config = dict(
    n_layer=14,
    activation='bilinear',
    router_score='softmax',
    vocab_size=32000,
    norm='rmsnorm',
    init_std_qkv=0.0392,
    init_std_up=0.0392,
    optimizer='adamw',
    lr=0.00167,
    beta1=0.9,
    weight_decay=0.13,
    lr_head=0.0155,
    warmup_steps=451,
    doc_mask=False,
)
Below are experts of layer 8 (counted from 0) of a mixture-of-experts language model. Rows are named router (the router's row for the expert), gate (a neuron's input weights, with its number), up (a neuron's input weights, with its number) and show model dimensions 0-255. Each number is 128 + 32 x the weight over its row's rms, rounded and kept within 0 to 255. Numbers have three digits each.
Before each expert's rows: "gets" lists some tokens that make up at least twice as much of what it gets as of all text. This comes from a sample of Wikipedia text that the model never trained on. Tokens count by the router's weight.

# expert 5
gets: " |", "|", " season", " 0", " played", " it"
router:192152162084115151161136174122126081157129153116134118056202125147150076152082128073141183154113141142154171150113098091149138092158130174140160148119099108116157083096149136147116113151129181137121136143187102121145205126126165156178127136112045106090114138200225154151157200113138112135164185143103145098087128165097164105103107150076159113133154118117142123113095104115123169114144099109110105128206163128084119163130093136098153098149167137133102157136167154107130127171161125049095135091108099169125125173089060193131124139192113152137131205064110100101100104140123157114171146095156096156177164123152124130085161159150124163123160051110111134116118160168095127138112122089069151117091111131117100142148167090073142115125075099152091107107114197180123116080118110
gate5:112106152103112139105152089127142129101095174149163106150132126145143094174141113197091088102127095089101170119162142140191113122081107076144093146064168138112124107182126098136185125103126081207123119086160077154118113158116109113080166168129153198151142124109071086170076045154125137113105082113078073111144108116098113110161135127095161186062149140081104067144098176131127152141095180101112142154091106120172128138072151138136113110095183124123090156179116096126154086137135153126111181111188174117143102112175119087112113179129125106084102138118138142134156129129163142093076146170173130160112078077179153133110129111139174092138132146129149175102101112167084128181089116081166094155217171145133123062102158100128165118082197112076115123165132115179152121136106179
up5:129132095143143152151113115135073186103139063125125137155142143176143159142162112230088138161103089053144098080111141098171113126146144112122130132088141134146136098109138120115143137169131104199103102112159129150105153061092093125087099145125164135141132072156172162091132103086131147130089100160113135096111148089114149125177205115137101158108085114101110152133018134139106150151131118183172095186081150099160129129162162126136040132154165048120087169129084132167100083096084112171108199140119230067155089146139153141115122134154065153088089151117137099095123104193142153143141120176121111165108101131126121092106114131146147133126108170120143146145148117095093088176164128179154088167124164135166154067138141083122164132074141190113154119118084154162091147104125137
gate6:100125060090147152128086119157080147140122196162150172081088162131106146108140107191154145152136133141097090166131183152185133098099079183099093134117120142098123153153112125182122141104087151096138058103132134154120125104085123154156165131138120037171122147078106102058112107152111114165103085150133104127156136153075169117124120154113064184102113123145099218107117120134168110139112193094180149182132121080080150122148091084138171142127061123098151116155157134169138124145157092098082210149188080071153113113107131080165137111157155116073078150131114121134167129123084093131060168130139131102115039074132103135085139085115076140089094110134134164114102141099109128168141196127144100133081174132127124123179126138085134104137152146124149101155135178147142139183076145
up6:090171088140106128136126156107157101108082158192055143113112136171140137147115160119072099086141125118085140123104162093089156121083168127145119154136108165161135127139125174098124121080133120130151124120103136106139133182148144163135135079056088128190158150093135072119128197077123126161142131089088190113177129150134115124097116075103168140093155120072122090106101135170069144070103138174133110124106122109112139095084114130081152184195141134120110122162136160168128123125075146118170086165112174134142145161175132119025134219100110107108125095175134145122161100116109170127175164112103148147131078152185093131171154139113127053107070117120129110066114088193174129139169186147136127114165174109137117085094102162156105063121182084125184164063143134125095116147071129
gate7:132142088090111150125151136163143131152126214204075111162132108113064139125122171188098105169137160168133097107097162134101071142103132136184086148155186099141152097123120128123115099113189160148134171108143124121096152071139151100055088136142186097161148095100112129078111150090104149144116130174143105044149131109143188087154159104113146140195147097117123130146139112174046173070062165141133119158125115096115160092114168184095132090144120154123114115131132092087135135133099120158124072105169143150186074134114127104147117056167168110172141065161135230135135156101134091124097135131127117137084125142083089104146138149089133097158083171148077120090101044165146180128060090085122094117137162139105144206098128161133148140090132136127154131124154104094120137107134140
up7:143165106158127159106105160133157123106125161155113117109166152086216066094118118102162161116104098118089114153145119124068102107151117135116147097159081152137113146081068102133132142147083150089093089103150190126133088163192119172130132074161072154112106105135119155189156157186173157125130126097164141124116126140082130066150122186160169126068118186132142155103057094126117103177165059155153179148196148086119121142107150090181112106126100125090096137161093087121156105152139117175102102114126120158112151120132192123157143186180142167122125174106070119119133093143046096084152119180107147155127093139145155111164122095083144144162144099122144102208166098104101136127145106151127079151165055167087083080143172129124062148065154103134173082158101135141108121114175118
gate8:111170111154083117178144210140107141106060112173160123130085130149105144157138134176096131140116127097117068116138096098172082118118222141161136116144121114121189110157116110077123133166101141128152082220052144088154096132079112156040135117061163119203106134139166119097068123081104087158117122115093063164081157121144170093165122159082108200077136139124143140191146140128101135110154117109150132126121157140116178127059116177158090113117166077048134154157150091107100141131106114186137147165139142162132092115083158150158185095148133125105127136148119090151186126195100146091139086154164101173155153147149125066107177147086074077140114117107129098118117130146163126138163158137102137107141149107170088139128114119109127167148088158173099151146164079117143099127129107
up8:118114159076139131146112098107169105123145101084130076148150124107105135076171095078100118132131124102082109113071129114100081108143152149106138114124136111102133133117096227144170147163146135136159164123129133128159184160125121162101160104179124095110122123108134187158125121184134117122091139168091141082135086127139163175083161137114135063179095101142099144081168132121135100170154149129147138172186149193085122150095107150168169127079067172135165084062132149172164135091129136121130087087109064097126142141174110179099106095159060089142196092082055159103146131165174112176153105155105069120174099144128167174078158101190133161136109103088146143092132208163118141107140108157168124143113095092111128136134092138151164115105132082157134096048051173145096135179097152
gate9:137119117156077098111102090185110112112128032161078091134153184078111092118078180125143112100157184098108181113119185108137162115136116173129112087115111087137137115114111174104178155090154112084092165105174104129150152110160159103109130123147108153154153127165100151186159130095178084091141140171101154119133105114110129088157114167114104082143138186145062117148130131106131099094152187186077106138176106173086106177164090046118167134091176171115093071102169155163161146144141145086104091151106129039124142156137107121116150142131121101110134132121132113117117150166131145177147203084074103113116125110143148144130110057157130186128145128138083151066123124093147178060111131142096099129115150087152133165135125126111117113112127136193182048102194098054162128145125116
up9:089170123153145146128169135126128187113110130147118136114145148175132140135094126147136121169122180155136136135125158112164138103134109165082082102108164141064148120159093098119172113081140103054172183163153113143158146089151093076106159111110199136113101133126097177196116088069159074126120101180154131131128092100101108086151083143061147110128143151092138100180120108145066125096073144167128102087143127125099178102107127177146149100185166142170117174123206071150141201152153223190104100114120062127122134118130168130136115142134170117079059109102085134165103196147127131134124098150072127174172116115111107185177084096189160099140160159092141160134141117129118137115145100095116101116104151152151128118107131128108155123159122190103162177051100107069093144142078168
gate10:130176106123148111107128112135137077158160143098119129081141086077150116120109143130167134153106141129075105155123072133119122113119116120167130159070128167117117113105148159121092145154155094135104089067163127070165149106153133166159110132076131193090148153128167111189142138112130139149105147099122175124152131055127153124102108147144144102113157153096141114065149143112171128173110171186099126150123105093106134152137130154166160125164144127132083146126133174130100171148180137093071121132056111186149101182168124107137107162150136139098169142170155097108170113090090140129060159063139098128147151140065183138128098049178151149098114092074065131147063176095149126108140126148115182079194162077193134125109146141212090125075107025120151089132118172100195099114069108
up10:106084109100132053114095159167126138144088100110177170108184119118124131081148142100155144084110150106209093119157106131090115089112121183071182209095151151081193091127185141161128155165154172132125078199178148112084145142129148160173135073184148084102147122132118191171109092130120092157117202121157132076173099114123156140129150136140138133152143129102132108063136099113111191098150072103145130111156092157128108158026108093114159100090088143140153131128109163117120114134152108096143145167117122163140116123089146158202151110093110136160123131122106150120067090108112136126128116128121107128106187136118114130139146170129120071105072174086137117182128091069172136111136107139137113063139107099096132141126088142114110159185168142054154153149091128121074048137123062
gate11:128122171130104201120137169130148137143175137162172147122137117095159175132106173144137154121162079088130096086109140135159189110155076135106149151141079112102094131130143113095100133166171152161130135148166158173144117180098124154112150123119150114127179133106134089131080129100151050099149166098111169092079125121170115094181074130176149136031159090085145164112122115136127104188120178123171146152069113120079134199186161153104156137119083142071160064086168159158178157135141088115099141181120157172133114154084171140116093139093119146131065146107151112113175060078126115148120095113133091117096097094092151197128161078102150097132086108172088161168131122099100091155125103076104126078110164080131134207200184104116090143117143110116140102102119167153164114081142116
up11:151126089097109158169128112110154112157103106132099176134109091141116111145143095087199130211116147128155159120128220109141122160135163119070112163112101096139055138117102154122184113093102160128130131093122108151129120135180128082153155129135105079174092130192068117098138111149129102134123160129191116105129130183143110137069041147122152152186119150045132063099147152179155118156094127140160138112130179163093118119116198106091196126089101108158187166115180132088160093129086100150099097118141115116164166145144082166217095148166085106124152124110124094177151168213096182200166156123124140109137092180151104169100119093134115134095109160091113139126107114147119154093122160137145155071140133117121136151121094192127142084100140167148085112130135141107185139194134137
gate12:098169093150174139097101128116046161059055108146137229117139128106105145101170150093146168146158138082153115129120092135129131103116086114170136169139122097155136127126145075159096157134099140049174141125143092187098104155130095185141104148095141139140144142133118044180135136196128161090127159160156181076098106202088092113138121113077043117113176102178170105140080156080059116156148131110086157146141117123076128104107113123152150107183131117170095118092178098137097157136138102121077162164173102097106138145084137130153132155130157188153090124095155116156120164120090088045149061152158096129083141136134101107097129052105140158133114160156126127117128124169122139167131169122100132137200106117089095118104174107136123129112101108139160138094145202131114107092101147
up12:129141142080173101161099108176137069132094084089174100122064119202162140127106119087144138033187180142142126111173156202160085183120169152136162130175139129101114086191123131134197121177118105134136078166123169119169144089100122110120154042114130159133157122141149105141116143076150080171167190158126151076123128121160090107086149138136167126163099073098110138146130129131103097124088172089140080119104150098156151130048161123106066190095088156095174085141120163177156112166163132112136149124155132120125115106171150180133166150159098151128115168137129125110102105065122139196159106084101143115148089081169121178115155151161124164119110092099161107161055154091145118150124095148113090128088157125115146132127160140172171139142130146123156153133068102116104147197101088

# expert 4
gets: "\n", ",", " (", " =", "),", " is"
router:162116149111101128167179142137115094120147105108142111149088117134173113112155153144152125122127132089064100117104172119155126135116112075127085120091097161085124126095115113108154168158141104156135126100085077174094047151155062121104186173144091154090106081140097140117109122097121122102076050100155079112120125157085167192149130152121091122082124106138088128135111188134128175122116128105143177181047137065151111113155164141183088115105126104206161147111086124135140075063114116127148122147178148151149140138143156136130104094099071117094132111180189133077130160157118116061122090124170153111074161106145138054129120108148101151145094164150092150129135148099142177081078147094125138216127109143149086110139122108122122168160096155089201134157163128157081220204097131
gate0:110118117153152092062133060104044126150138124141137142140121171142146119072136113172077125138162094111158119105126114116132166150141110078121095168163141169105084097104137135100084095158098093097082080124105113128086169087090114117148139121078092161155152134119135101126097107134177195093087151133191115127076163144146130108053155141110126124043154128175084125077082189122146121152166146140110138089073120101082088149123103096151189155171140121139087085152171165120102088145149120103080095090115084162148176136122154157118080092150157139135132128163106163128105155168133149140111090121195153144122094149150168135108101126116190148170093112163182153140098098152085112168157049073073165089152100162172127115161173170136142112136192168188165179059141111132152114104113087
up0:106136094111116093132126115140128213130149119178085087116149068122119072093137126101129153182157142154142175154070126155172154120174099105156119123125137082130122122141134136142127150141170084132110193133112100145115121145107139149176105124139181077118189203082105144178157163097119149173117103159116150138170177089098138215186112123146145104118161139140066134185119166143094083131117102106156101142098145136114172091086060099111090088201175130119117119197145142137084146165070162106119197113141115082151089135101105155161122064167100134155154093066138147087129107119163114107131148148153146111171122139106050122184147132151100105175131135144102134086128141121086135143161137091117112117132143125098119144148118066110103004111118108149154221137119105185138117152080163
gate1:195142123157139165073148175121143115129129085126166090129108145190120126102148106124160163126062131145162140122138173148130130110190131163091132098118109076180199116118162142130103128067119113125158077124115110143118114123140170056110124120108063137114109103144114122097145142070203141123131135076131194073109160143120150207179098107138118114144168147104080130133185104118093138151171147113193110162116118151139093136142105134148155127131164108149134086137109067109205110143131179130087159160115114112092152091089099134225177113196170189092168111155173107120078081121097145084126119105217159149087166200172116154177132165114117151125076108124160140094137200045124125122134128126077113073099135148113147112148124137099112127099122127160179101138152133166182108125136127
up1:145149123194119153123097198120124173070155143165095107125141110089111100053137076137174074114127107205139152093176138061163202147096119135145170196150093118131100136141110163123127154130073129117148131076116133169150098115166121130146124127063080140178124118176100114149124144081209127172099141103112163115143108072176119173115080131120142084143203099135099155137146182136125142160141140115171135125070118085114090147126127071148141130147127126142150158113089073117115092082110145123143133105135117084101104141113110110163180126125100157074153161111174155118074083120075191055109153090112212183136126191123131079058123125168136119097133179163112110123134159153126100145139102149187128156161152131112123087163128070140167084130085130140076111134130103076109136193121125
gate2:159136094121161143152096166108161060135113162159111153138152116171114168159100109183157161087117118124159152102077144088067126123166211129112103107112159136174140136152207173141146176095227091174151125156097141169131144107163106121170130116179062175158136074170115108150092177146153189157151150128068115137156135124171105067075095129136114133153102131113155138156150111100174092090175158106178158154149126150162161125122123080117142147168119151114156145093160158175094148069146095127139068090104141135168102136142045150078148130112146151128167092205077159126113129159128160156118135090134071088118130101126073165097111166083080083112161136133106143174115076147169119106187103128092103109126155111178147154082147170148134142106124149168098150116193193121139121119109128
up2:150131113096152066136191176107131125126152107126105157128115177125108120151148102121198165118156129153136138143075197082154151078157136140141103131051087135091173137125080137124120147126186121158133117163090136119072138086121107148101089129154141145225093080085127129116129126167114093160094137141160074132147112161139207113123097103115075209134102092116143137165114013080131124140139148179132053124153132146108137106178173177123159106119111128148115142071171108150106135166126106088110098175157057151148136162094091128182083089148113102128088135157099199093167113108120140080150121185153114083196194087138113153145105113088131169101173157089141156148137170098060155146108125164132113130149135123114151184136160126167125131173155181101090147142115145127089096150120148
gate3:114105149116118139141110074172140095143177155107138076125187080099145127138130044145138126078088118161162121169140090204160128111119148155140131181088137134142094140149092060114113107095137104044152138104060180122171102171156162118107160144175088121086123108130136212108176169026081228114156089106182113177111115126145126134143087126124108120081091114129114124096124154180174170114109121092108125071086111109139109098143143105093110142133153113135091125112131135099131126103185096134155131131175147160133139101176166107085184120152103127137170104165146102127170087102161085143157163094120182124093157149105131133071123098104061107112150120139172105099123173114078170109101113137125094152159074122113087078127112158112137158126018073114094157137131094117116150124104111
up3:072100104102122059150163141143128126092111177152195140153088132137208111169096138077132110108113122141171137089066126134147114115134187184111093107123123143111159081099098165213179148113091157137080147181109112115111165126146124149087182144129183115120056059129122125122166141102142088132117137107136119114085167153091138145178117061144122182154154062162139124179184092095157160141111166129173130199117146129137117134118169154146183106100136099107138146147147137080152109153130105152164057133087103095080118093155122105127117143119156157105110189134043129104099121151075144145142132149093105142117168127057185161081137143127102127146124132111113142074192128072137195054129142157106079141120133127117129089146069158078117129116102169130121114100111168158048130129108162
gate4:143158133101116089099138101161108107159094117110148155123111180116132024148186154108183164064176123105142094126118146176145147079104100094097121072108115137121106126085126171149108155124132129135095120164126141081152184049143179101165123178115093133097060083108188157160147075131132111126128087097155079176066174120114163129194061188082131164201114097148115108110191044122097153163174149139108175128165107110137071137212126134157174183117155086156164179159145142136125153148110130105135172104165131109134134094155123115140099113157135069116143123100112079163117089144157210128104159099151100147171093130118103189114103087124132105123153104146127138145135104123115149160155151133131123168152187057163143130080162138150144163142123138124125110175123104125140113061128133
up4:154094163169153124101095082129118114121093108146132176156097131137107132074128148153105103146185102124128147102103157110157175187150120098132099164185076198177127131137099118097100077087147135130136109099097095095149108152166087142141123158148128125145139110129095097148130110149152129090120197117088225129056080123123138134133101097185126149130098143200142214065081128116090150154109142084128134022173083148146131106088137163089186118136131121120130073097149193089089085108161128144108080137116083180191091183120132167129121155117130124154085129114141172089109090137137130148127125142149119121193241106084115099122139104164131116076130082113126115113131117150136139132175085133107137094124148144104188127091100195151150109166135110131144116077191178116129101163173087
gate5:085101127137118191166098096092151162058105146098098144086131106155140152112134120106103045137195068104099145120064131152113144189138024128110105152143104162053091127154077134129096116134215131147129088146134161084091158150090106149059127181131152127099116158148131124175144124123142126093083130147129153112141111115112121090079171138114111104084104150096102130066153144148106057139088207151084086144076147126150165121088162112126131148098153112115118115137108107145102153098055110099119172132088183149107172093138121099134111075081169140115148150152093115110185100075128128140138092144086155162110135131153075135099071101157120083139077151145139135188100118115089061144068143088138109161115161118167145117081101141178128150120096204110132090126150155094133176163122154
up5:135196141106108153177164122114087122104150147170101150119111121116161141110103117065118177152153129156183105124146122182173105117141222139100168156129111102112179093160054161151113161093011157152117098149137098171153118160139142128147142101087179049117155189157114133099164088107159133130153162132126138206108136152122129108082147097141143150130145098101106090116059133155197100169157024135144139071147146131077096121110127183115123119119128129145121117110137180140119109104193098134142110091176103108160110089126120143111129101131136121104131100140112160105141121131204162155090122152197120141120122146148126071124135195116142122076154134152152108142142186092115047098159116125102141048144076139127102063148104114144143121149169082138150140101138156134148099060148064
gate6:151111104118117153189145154113058116125114117102135099168113147163133141101116160138101191127122131105119057144149091124178118126130080104109114086167144103185116179060192113197084119105129112137107103148165102179071127064090128108137168157126122163151092109144068089107083124137174056146134154180219089125060115161106115174135040099106134150085111151171138126148157108140079105059120153094098118164151073111165090111134073167180126102186100116142123090114160110104183110083130183159122164180116123107124080124181103170207135156087148091098124112130143120161113078123096139122113152093076098071138134135163107152135126146162112127152126167142156119177098150120087143139141130090115150153096164133129103103121190136163099078120142130170122156109101160116079105114086167
up6:098149089031139161066106131074078115135155122100116156125043111143175103140189171131152159174127132148180130105166099161168142118078145145093132130118134120172141138122100153092129116149071142139190089134196104149150108112137164121172180124147135085152161134115133114133117133152139121129130090155139074166167155115066134166123128109168114146081178160145112137174175195091168103135125147170117104100176138116133110167192116160109093201134111134157135100147109119099165051072135106134126143141116164068124157109137063085133057134047132186117124194094173144111175072122078125133155092105128159115123183136170152116108149095169142141181085184127057149126165183113055156125135101114142153132115150079142125115166100147086094158140080123128138143133100161145158115124158119
gate7:125150100169129171139134092207138182114184163141103135164139104152147135152148166118143084151155084090137113154120062143153097140157104092130145125157135215089088086072079120113128097128058170072153072114148155170150104160151143176130075145094122157124155164105103102096108158137037160060163121076138077139133179145166117116164085175109179113163133125182125129169137156148100120136083131097051126099085142120160120146130096072166127142166104131105146128110192063111114115128105096109094142130134093129137155112133115094167127069089130136124142146152078204129112145110056105075123123196127136090103131094177118139148054154159158108109123093171094084115127127140152092058128084146094155141122100198140082126099123121113142150116190109155142112112141164118131080165149160
up7:119108136120140095126100119091145145099055070059172078056137130117129102162192159140125086086086130129104142109079112155059088174160147166074178098099131129157163168149170154141145157181192087130109130128165167094123161142113120134065106154115145187126131113173149153109173119094152143100122088113124184113088146098119122130157139142180096147131069186059112144080126107112119141127149097168128116169126111154166127139161128118138107103138151061111146153091093128123130094194112114128189091091075176131125104131124148145168112168148128154155167115116154149133084118174151120118142131074127093126138023162143146117183140070118183078151123170119116148119132214127154109177155154213134094144159128114146113171176166092169138084149095086170114127191110157129086141118114142

# expert 0
gets: " |", "|", " 0", " 1", " Party", " 2019"
router:130145098150176075097115113123116141118107112114125166146110166083115178075096095152172111075099176088150148109079068170179092116144145162131189149089111119102106083113153164107070084210144184146087108107116163144085091103136093158159126126172171116117117139177100139155105074120153150202153190154124185101125093140139082083142108119177142133163154082180147126126168117128148141128092086136119070175138141121133118136110049126105094162091136155108082141164100152192121129171161152120109115152095090074157064165140146109095155088138186196123151098162053115110118121134160165108113125081130093069149122106117161137179155111088145137073180125065073149112097153138145174092191147121122147072127170074135121120105105114111089110181142108142124113114122106156132072141119113
gate5:098080140105131108148157120188087104100056118186111104070163090161113131077187108120069167069099110130075172080128149115139134167065125121097133135136097188137131170107193072070187097157089127132118094151137107168127115081082102156143126139159086112070111108161126119056074138095124122117185118074126132148142101144103136141128132161132074123134182123227109128100109127132111136114155136206142189127097120116172161150151125078103133093109199117139090151125115155128107071086127201138153161092161139118090136128143104161177138149125130127151110152186183160115129111187094098143178114131106109129107103130132091148131165083155096134130106140106182116112085146124139146172056133092095099184081143135147094132110113118172137144102051123124133057062150133117117125148141148
up5:165183132130118171128112148117141099182127137133165120129077168138131113182092098108160137131114146167147158174064121137140113098153204106075126129108147096122151152106143133108206162118134178141128219110108111100147123156110052155121095113114123164180112141144073128168157128092107091075133117135104107110128098132180124156111139139149114114177132126103124146172195088087036153114142180114101121079027176145202134073112134104161122107137125142135152179221149159147134191100101084164142098120099070146135124132105148152166153167121103138148103119168147125154099207148132105102159132133175105094106081069121109198141134097062114164164079127221131123109154137157082120162108157151108101155115146099157127121120132085154084121138139144112094157085128113133120076167117113
gate6:155104170196165095111105112143122181130127205128089119148132092107204090047160114167138100118201111134069165140115136107169168109094057132166173151126078106163077171091122159133116117174181129152157098137148105120166116141144125142160089145151142114145092087141178168081149156145139106122188107136135067129163157056129122128084151121166154129099066145151106145164114127049083131174138059164106107105126110138126117142114122190138155115149144175115109167159102205167222161134138111151193141106098176107148123094071139172107100100101155157157152114111136189088119148122106149114169116106128130114186118089164089185119072129137109128107103077087139082079114142109137141155129149098104154108154156118124166134120164071137171109069144154125146078139107118084115147114151126
up6:118079142132131166157083136137124103146100163108103171092115107179147134131132135142126168031121151105168149127130075115107135115118144132115111122122082112145083167139170102159178162164113161165126151130143182101134058111151140135129074136128134137106143047152110121087125180164137130117132130124075106134062134154112065108104119087139097134166108200104117093137144116109026164096137057114098127124152139140093134153113202155160155173171132114187106062092122118157157151198204169181165142145148140086201126135164099149176131097137142172112088051143127158109135153089177123147145133115115127044173115106113128149150111102095075108120084094103137094154109115109172116139154095144093070150141183148101089184165109123079102109096150086147092165168111126119183135090113098
gate7:095154134186136128135216140116107123117098121132163137161138173130116079134108125115122105157083136160170102103186109149066098107176091159103118154133106091111195088097071108112132145088134110113168128068132127162112109140072130175154160172171119145153105117100147134128174097127046129122211073169112080124129143177129137115120148137132110138118111152107100228132154151121088116114128141160096121166059140079167157122120140111155109146166114097145119181166136121045089132127109185123142113178177133099030132146118160156116158059120135111158094098158142051156120135120119116132134116116133113108124192085109107065121143159098126129134113182116082130090057140099149127113188081108132088089112152086122074137131148141113044133110124164164109064197127131138100107083095140
up7:166134144118102115125096121111123083104154136142101143167121155113116086134130142076135141131112163198079087118069144159102067112117177138183123147139124160162117095125114125109033134180168100140111166097148077107162136129089125149147128139088125135113126111146133146162150094195117147088180154231102105153173180126150112146159138123096121178122142110189141084164157128070109178162113176127145103211072138141119140121159104106133203127090099119102110127178114144118082168146132157179173154092133155140097124077081112121119182144088178109095153144163132191146123138131192170107178126148050135144126128106129156123117142141081130135220124155108102154195115128070144160064107105099124113152182106153136138181094181166126112099086138174145139118141116057143098135149068106
gate8:122165093132161159141100131156184109134077044115193128153127150148052138160066135144111169164146131090142129143104115140136114097145215145072125143151126138063174150137188149170121136146165119120095157154080119065160104133157085114166067145162117139196139116162143147112134100148147088166114090156145140113115139180164105129132105108115172104125069079123106141122133115129158151105140130130165158187111143110160136117160073132140146100125107105157108133148161135176094068111140087115080132144120082188097092107129061167166181104169105126166121110157129160152146091064083076205144075104106104227190157118093153116153148132158105127084087092151122145125126106150100116166169070200113085117135158148158153153132106102120100095089154190118143085128172143085162120166104103
up8:178157098077153155127208121135102168155154120100121133092121086144139078179178166114152125099128142134134102180107165164124116128089121129100114124137102107140134125123095147153122164101106088106102119136102113138086105076113154133177175136125122075129125130087093156108112107087157119159176160126162149115088131171071150139097146131161178130110076147172046086115139124122132130127114116167134174163133142084101114155136141167152111138109080125127143151135193118093089149070148109096151106197124102125113092114089140071076147163071113081145106191050140056144108068147116182130120093114117160160140124138164112150141166091159121126060086122146130125105166196180081100099082204131123188117105211126072125080124075092147135146089167184143170196108110105164098180173116108
gate9:163126141145161143162149213190137117194131181141140162099139109108162126152129134137127164068142121079141096168103145111187130086163082150155162131127158108093077147114165168154095133106084097065075111101148153142154131075115189102170117134092118109105097123194122204103190112121139135103188130116118088157094134117131106148135114124090113131087116140157132116133088134085155146111155145061095116118168071159093097182158125128101175085080167109137134170108130153125172120135120190116139124050136095128124111144111128103090133122128177104070129068155153132115107103181176096140141175110114138070111143088166124160142165103143149114094171055091135081094106121175094118174165097188137089177114147141086143176182162126109173102159130065157146172153198174110165135155172105
up9:140125174114122096102142141151157167108107122167161086112128129106115127104178176095113112111137073097163093168159118124151183122111124101116144109113099134106157141133227162111149166131146162153199180163149091058122056086083195187078152109148075180111115112117137163115119128141103087183128097104178063111106150112149147146124088080134167108057097159064120101161087143066175108184147127115124116149150168117113144094129171167104122145154102090084161135106185141126155142096115139123189118157170109141151137099089092134098065131191127136155177179132152109112139151131099167164141087057118155125180124181126191088107140139113115136112153122105177127101101103130154096183077146138123218135126105128099168137127107132151197112144142120093137156157146158192116173181110128
gate10:117114098180121089163095095081098128112096135125096161149173097094103117131175129174143126119108217139106133155156115132155125162046164134075150128145081095085149115058173126127143089099140100158175179174127103168100133137136105108145201124142118179100144106126130176078129137131146109148149152143138088102100137108117151177137125164096124144053062182111136075152149141191147129064126114110197112092111092093138083115145176153094158158140094157138122086167110088108057071173101142149139104143158203098142099122137126124158084118057079081092081164171142117156165109119080111117136073131089171128170162147136104102128105150146114160106101126116124127137151181169171179099144119116077103140129124166130106148142149119098164118119218099102065181131094104149207122133119118
up10:115149126119127159137123079107153163103137224091094164096127139133161096099132118097127086132200136122107101172115056141123164146146032095162118119117207132167077085110120116134127095122061063122123137062131115121114087153130250112113131144132147145116175141231111152087134162113104189109159120152143137125092165115125072190117123121115097134100164153110159151098152154154125154123107126117176129116129146104114126172110191121163140123168149128126134130137119124122160102129135178118176104032095108159193172138106193122109163096155119114136107179108092131130144173052151166107152211074174134145115130091131154097121084120156151053131161084114122148169081118097122142137112114082131164127142147109133114111119134113135179154051155092164152152102111121147113141136120130
gate11:076154096110125088054135125114139133115149132170149097147086093102147122091121125175122114108131060135200142135153161090120233164107150098102105133126139095135122175167143153149120147120133112123129138115098068099093131122075101149069081097121129117122126208064131160077183150146107134105113114063142131132154109109160098131137082168138108166148150105112140124166095145116123164170097102154160123146118074108152076104129119055158124069094162116159153185105124173108108140120099173090161121075117175064139089123099114145081134138127161103148183071116116130118143124152118158084129097123199176127091075151095152201133104133153104112143084134113176143186156092107190146072119128088159146080118041109116145080160124123095078145088104141123081095179181109139133092068149100
up11:098101126160095090110116109130130122157110138132126122152108136105084148064136120140105139152080158137186172122188124119112144100125150110111138109089157169135127184123116120104142154082043136120112070125193103126128127097176116063072085083141135150096135207138097138126173157169187131039098072181151142135165104144112151123091124116120141170089128091107093126165156164146087057183099105137132147113120122117159142118125207151070142116081171124129161132050097174135190127121146116123181079125116099083143103090064133113137121175164142153158154139116169118095122129133098116107130123142118206106070130126114125125134116133163151123133103188109105081148150159065145148143154082095121077151052067181177139136181142117120191094165113137108122140153226097144099126100158133
gate12:178124147118163081145169084126142138109098152079139106133128150129146174080169146147155125108177134090078128153137154065083186140162080129139110119120093193111124169095159143147130093149131068113148087131148189150139155102148098167101130157126066121089126116173106160116182102097131107156119162116108135146059146139113203148123107138128105091117083115132148144135121062119117216126193105138095107142157120107134145097073121159173097153112149145136184124032130136137160099124180105103177103092160125113068151087096151117149168124110116148114132156132101167167162141124066121139093118110133147128129131169144114114208127127172136129125068171098089091120114156170117106097142106159146160162206066076148070159137119139121228183178188154112145083172121123064135123121178109
up12:162091130135114157162144110083079147150169067062106076198094158128141079190180129101147134133129119145111139105157101155114069157184161137102104128174165178121148134143126121143140130103144145105148144117158169147171140126083119088102184102095057145121140097174127099109094076139147121133115131178094153115139131166086145118155036126140173132186146132143099159134133119174047135128162117123133124122077131120165137139138116144134094125148100121101126086112114103095106102106079114148145093165094094114078117166088108106118113198093107138105096180189098106117162117146214092143116149159084081162098130083122209108063107138094115146073133116124131140214138140106082133087150156103160151169188122101088117092109078136092095077180163149137096138089174077103167081147085160